config = dict(
    num_hidden_layers=13,
    hidden_size=192,
    n_experts=12,
    experts_per_token=1,
    d_expert=208,
    d_shared_expert=0,
    hidden_act='swiglu',
    moe_layers=[0, 1, 2, 3, 4, 5, 6, 7, 8, 9, 10, 11, 12],
    router_score='softmax',
    normalize_top_k=False,
    routed_scale=4.59,
    balance_loss=0.0182,
    balance_bias=False,
    init_std_router=0.0187,
    lr_router=0.00166,
    vocab_size=16833,
    norm='rmsnorm',
    norm_eps=1e-06,
    tie_word_embeddings=False,
    optimizer='muon_variant',
    learning_rate=0.0169,
    beta1=0.9,
    batch_tokens=65536,
    max_seq_len=768,
    train_tokens=233200000,
    max_steps=3559,
    dataset='wikipedia_en',
)
Below are experts of layer 3 (counted from 0) of a mixture-of-experts language model. Rows are named router (the router's row for the expert) and show model dimensions 0-191. Each number is 128 + 32 x the weight over its row's rms, rounded and kept within 0 to 255.
After each expert's rows: a language model's description of what the expert responds to. This comes from a sample of Wikipedia text that the model never trained on.

# expert 10
router [ 86 131 145 114 135 127 135 138 177 101 132 149 105 160  66 167 109  92 170 130 159  99 102  52  88 138 129 114 129 102 144 100 110 132 149 143  77 134  77 148 158  93  95 187  67  89 146 100 113 147 138 142 102 104 160 108  77 172 111 118 142 138 119 131 134  59 150 192  72 120  66 105 152 136 158 124 131 132 174 131 133  94 130  78 138 140  67 124 138 118  89  68 123 144 138  95 148  95  77 139 148 148 186 130 134 104  97  63 133 103  77 135  51 128  44 181 186  74 175 146 105  97 117 162  68 127 144  93 154 167 109 168  86 144 190 169 119 158 134 166 140 123 133 119 139  82 140 124 164 103 122  99 158 122 115  88 132 143 127  83 175 181 147 109 138 141 184 148  98  91 117 113 122 110 139  98 138 147 136 154 111 128  97 175 131 146 165  77 208 149 107 119]
Description: Quantity words, adjectives and nouns after an article or verb and before of/to, such as known, most, several, part.

# expert 6
router [ 94 143 119  74 169 167 136 158 108 149  83 141  97 128 158 100 147 142  96 155 119 149 165 155 180  85 172 130  79 123  97 125  93 134 154 150 118 135 155 155 128 155 119 151 122  82 133 161 154 159 178 123 122 183 129  90 113 138 120 122 106 171 138 116  75 183 118 170 137 147 104  81 144 115 146 148 110  80  69 146 125 179 121 106 128 173 100 117 107 118 102 158  55  85 160 118  75 153  78 130  95  57 162  85  62 117  58 158 150 129 163 110 113  90 123 110 178 169 145  92 129 112 111 151 176 170 124 160 102 160  98  89 148  88 111 147 135 110  67 158 116  98 121 154 153 167 162  75 102 137 128 164 134  62  89 114 135 166 107  88  92 108 118  70 138  96 143 107 123 162  96 140 102  77 152 137 110 176 114 195 124 106 211  73  93 153 106  91 124 173 168 165]
Description: Pipe separators that open a new table cell after text or numbers, plus list dashes and infobox field labels such as Directed by.

# expert 3
router [209 153 106 138 115 194 121  98 119 135  93 178 139 169  96 105  93 104 113 100 101  58 168 177 153 156 143 101  84 114 161 101 110 104 130 149 104 106 129  92 122 117 127 163 116 165 109 152 129 127 121 113 161 138  78 163 138 127 152 175 158  94 147 147 137 156 106 136 186  94 102  32 171  85 122 122 177 125 107 133 131 112 121 133 124 120 130  96 120 102  77 111  96  72 133 128 165  97 158  57 122  79 130 112  78 136 134 168  58 145 120  72 108 128 133 158 159 137 138 160 142 118  91  80 117 148 103 124 133 124 143 136 167 176 145 149 170 124 140 129 128  80 129 138  49 106 175 148  50  79  99 159 174 100 124 172 115 152  73 118  83 166 132 128 142 128  97  99 132  81 170 117 108 112  57 158 134 119 156 174 114  82  38 145 112 108  70 115 154 161 127 163]
Description: Inner and final syllables of foreign personal and place names, such as Tchaik-ov-sky, Raim-on-di, Novitz-ky, berg.

# expert 8
router [100  89  78 158 124 102 130 116 107 106 151 142 145 154 144 144 168 113 182  77 159 108 140  66 128 150 118 134 136 119 110 162 152  74 108 140 158 102 139 173 137 161 147 106 129 177  86 170 154 151  73  96 166 133 124 146 133 149 128 123 170 132 102 126 156  95 137  59 168 146 211 161 129 144 121 165  93 119 161 154 128 143 102 151 197 171 186 177 127 150 165 168 130 123 115 105  81 127 184 166 139 170 101 158 149 145  73 122 122 126 116 182 131 147 117 117  31 135 151  98 138 147 132 176 132 129 160 109 164 115 163 157 123 116 110  93 138 129 174 111 145  91 139 176 174 140 138 136 181 169 129 117  72 143 100  89 201 141 178 123 198 114 112 121 140 130 155 143  94  79 180 100 131 170 174 143 123  79 109  96 128 142 162 170 141  69 164 211 160  96 126  74]
Description: Clause-linking commas, conjunctions and prepositions such as and, of, which, but, while, including, when.

# expert 1
router [108 123 103 110 115  79 154  72 137 124 133  78 143 117 131 156 120 151 160 185 160  95  99 154 139 141 132 105 100 140 135 136 158 135 155 122 158 122 178 100 165 121 122 106 139 174 125  98 119 108 100 114 138 112 134 159  90  57 145  84 163 109 146 129 186 156 126 105 141 152 107  82 115 125 105 108 142 135 133 115 164 174 109  91 127 103  99 105 117 153 139 140 146 117 157 121 225 189 113 117  66  70 153 158  88 130 148 134 199 116 112 137  93  81 131 197 128 108 140 184 112 138 119 129 114 101 142 151  81 177 185  77 170 113 122  89 184 130 171 130 218 183 100  87 144 133 106 136 167 150 104 161 160 114 100 156  92 155 133 158 121 133 100 170 149 120 121  46 153 141 123 177  94 143 170 176 136 126 250 139  95 113  75 167 123 139 178  96 145 151 128 157]
Description: Verbs right after a sentence subject, mostly was, is, were, has, been, also, plus He or It opening sentences.

# expert 11
router [163 102 108 170 160 105  99 123  76 137  59 127 159  91 137 132 163  85 142 133 145 155 113 120 137 114 128 151 118 102 105 128 111 120 168 154 132 122 113 133 120 118 146  73 111 127  83 112 151 110  77  82 129 150 103 108  86 126 112  87 102 137 114  82 101 160 110 176  91 127 152 143 117 160 126 110 170  85  87 115 163 109 162 143  86 150 153 108 104 123 145 123  54 139 140 100  85 124 147 128  44  96  48 142 136 144 112 160  99 101 131 115 116 128 198 131 169 143 141 120 195 126 144 118 136 122 124 137 126 119 170 158 148 111 118  84 190 105 142  65  89 147 141 104  13 127  79 100  65 131 117 114  34 130 120  73 161  83 178  95  57  97 120 173 141  90  99 165 170 110 153 116 139 137 121 111 101 145  68  69 117 150 190  86 110 128 121 133  86 106  99 173]
Description: Opening parentheses before ages or dates, colons after infobox labels, list commas, in/on, and coordinate marks like °, ′, ″.

# expert 9
router [201 127  98 108 121  86 107 139 143 141 172 132 122  94 140 122 187 143  95  74 145 146 121 183  78 100 149 142 137 153 114  78 173 190 120 168  95 150 178 115 150 120  92  77 148 139 160 162  99 162 141 160 112 157 158  65  84 145 126 157 140 135 151 125  79 110  91 104 104 118  88  90 104 136 100 113  83 151  60  83 125  85 108 134 150 171 132 141 108 150  94 140 111 116 114 141  92 121  79 124 129 125 145 151 152 150 144  97 156  57 165 111 164 173 156 119 110  84  69 164 153 158  92 120 145 142 105 113  83  83 101 100 159  76 119 212 152  97  82 118  72 124 170  85  84  76  89 199 124 162 114 120  84 152 123 140 112  97 137 194  70 110 138 138 119 173  43 111 137 147  68 155 140 128 112 124  99 129 126 163 150 190 101 125 121 140 145 105 104 116  92 119]
Description: Determiners starting a noun phrase, such as the, a, his, their, this, and heading markers like ==.

# expert 4
router [155 112 136  93 142 122  54 177 156 136 117 122  79 132 163 115  97 102 155 166  71 126 173 110 122 114 124  71 191 113  78  76  62 149 153 116 116 131 129 138  93  94 173 172 102 119  92  86 145  77 155  66 122 144 106 104 132 127 150 117 123 145 149  66 159 101 152 114 143 119 105 132 110 124 176  98  76 131  85 122 126 131 131  94  83 113 112 132  96  60 150  70 138 101 177 125 210 198 100 128 127 162 116 114  72 130 189 136 200 136 140 119  78  91 116 132 149 150 142  73 131 110  87 123 130 127 127 187 110 181 145 128 129 113 161 139 112 170 100 120 103 127 114 208 111 164 133 101 103 130  95 165 165 129 152 158 128 105  70 122  57 142 109 139 162 126 137  92 144 160 151 110 114 193  69 172 154 181 140 148 145  73 124 131 180 108 112 161 126 131  92 151]
Description: Digit groups inside figures like populations, coordinates, temperatures, scores and years, such as 2,28-6, 33.7, 108-8.

# expert 0
router [163 123 129 148 129 114 159 173 122 106 157 158 112 185 157 101 139 169 127 236 130 128 154  97 133 104 121 124  95  80 158 116 134 161 144 101 179  82 140 124 110 107  61  29 128 105 126  89 153 140 113 122 145 121 119 164 187 115 122 151 189 141 176 180 106 106  84  99 136 141 122 151 180  88 128 147 113  82 108  90 133 124 133 160  83 140 110 133 108 187 128 128 144 115 164 137 126 103 115 105 167 126  42 134 136 144  77 188 124 153 150  90 175 132 153 135  98  90 147 141 128  80 147 113 115 130 126 158 162 145 115 147 123 105  95 172 142 162  90 133  88 103  87  47 128 154  93 147  92 119 109 121 164 102 156 140 126 146  66 161  97  93 124 149 127  99  53 184 140 176 133 174  97 120 101 140 137  99 159 157 150 174 102  53 152 200 110 138 134 194 113 107]
Description: Scores, names and symbols inside pipe-delimited table rows, especially decimal sports scores and year ranges, such as 13, Nominated, –.

# expert 7
router [159 126  86 139 120 105  82 124 147 118  99 183 115  67  98 134 144 180 174 100 138 163  86 139 114 166 140  79 161 163 175 142 150  92 144 145  62 105 162 101 123 141 182 155 128 138 111  88  40 138 161 168 138  97 186 130  80  90 123  80 120 124 121 158 126 121 141 130 152 128 100 157 111  91 152 113 139 133 166 119 125  93  70 116 158 128 106 106 138 100 147 119 143 160  92 129 158 166 130 189 149 183 118 103  85 175 218 120 125 105 126 133 103 139 132  85  82  84  92 129  92 114  69 115 189 113 122 101  99 136 122 143  99 223 100  68  92 181 109 171 140 172 160 141 133 172 142 174 125 179 118 119 131 108  98 167 142  82 135 114 132 111 106  95 129 204 127 145  93 148 126 129 109 142 127 173 145 151 106  65  94  93 205 164 154  95 123 118 131 111 101  84]
Description: First pieces of longer words, often prefixes or stems after an article, such as dis, inter, appreci, exclud, out.

# expert 5
router [ 85 148 140 176 186 189 151 110 118 113 115 108 176 144 155 130  76 138  56 143  95 124 161 131 142 113  72 178 152 118  95 173 117 164 130 128 150 101 144 123 171 173 159 106 163 118 145 147  57 190 160 181 104  96 155 125 121 166 175 144  72 105 113 159 157 164 122 146  93 121 133 175 144 115 123 155 151 181 127 122 143 126 128 174  68 124 147 129 139 169 169 175 144 140 116 183 149 104 171 143 143 105 135 160 189 152 178 172  97 137 152  82 148 146 146 126 143 134  78 168 168  91 144 126 125 178 133 152 171 139  90 118 150 118 105 167 151 154  86 186 108 169  93 178 163  91 156 119  71  97 118 103 172 118 169 159  45 132 129 177 159 155  84 182 107 104 133 156 146 180  82 142 104  96 105 107 133  97 107  85 131  79  90  80 135 138 131 161  79 124 131 149]
Description: Newlines ending table rows, list items and headings, plus sentence-final periods and closing quotes or brackets.

# expert 2
router [152 176 133 200 119 117 183 216  93 111 130 129  89 166 154  93 128 148 117 165 138 131 153 125 145 115  94  90  93 130 141 155 194 100 118  64 151 119 138 126 124  93 105  41 118  71 112  99 176 129  91 125 131 122 146 150 178 122 155 181 115 131 170 141 127 135 118 110 161 126 140  67 193 105 143 138 137  79 140 116 137 133 159 180 131 138 109 129 147 141 127 115 133 110 127 174 147  86 117  81 136 146 117 119 139 121  62 151  24 148 135  86 133 120 143  86 113  99 181 148  97 137 155  97  84 143 125 116 139 148 152 109 124  75 124 177 156 120 132 121  89 102  51 107 113 123 114 115  57  73 119 137 182 115 151 163  98 178  76 160 124  59 144 168  85 129  96 125 143 136 116 169  89 110 104 132 148 169 155 169 128  87 100  83 154 177 108  62 141 171 168 146]
Description: Last pieces of names or words before a closing bracket or pipe, and LaTeX math subscripts, such as ing), level, ch.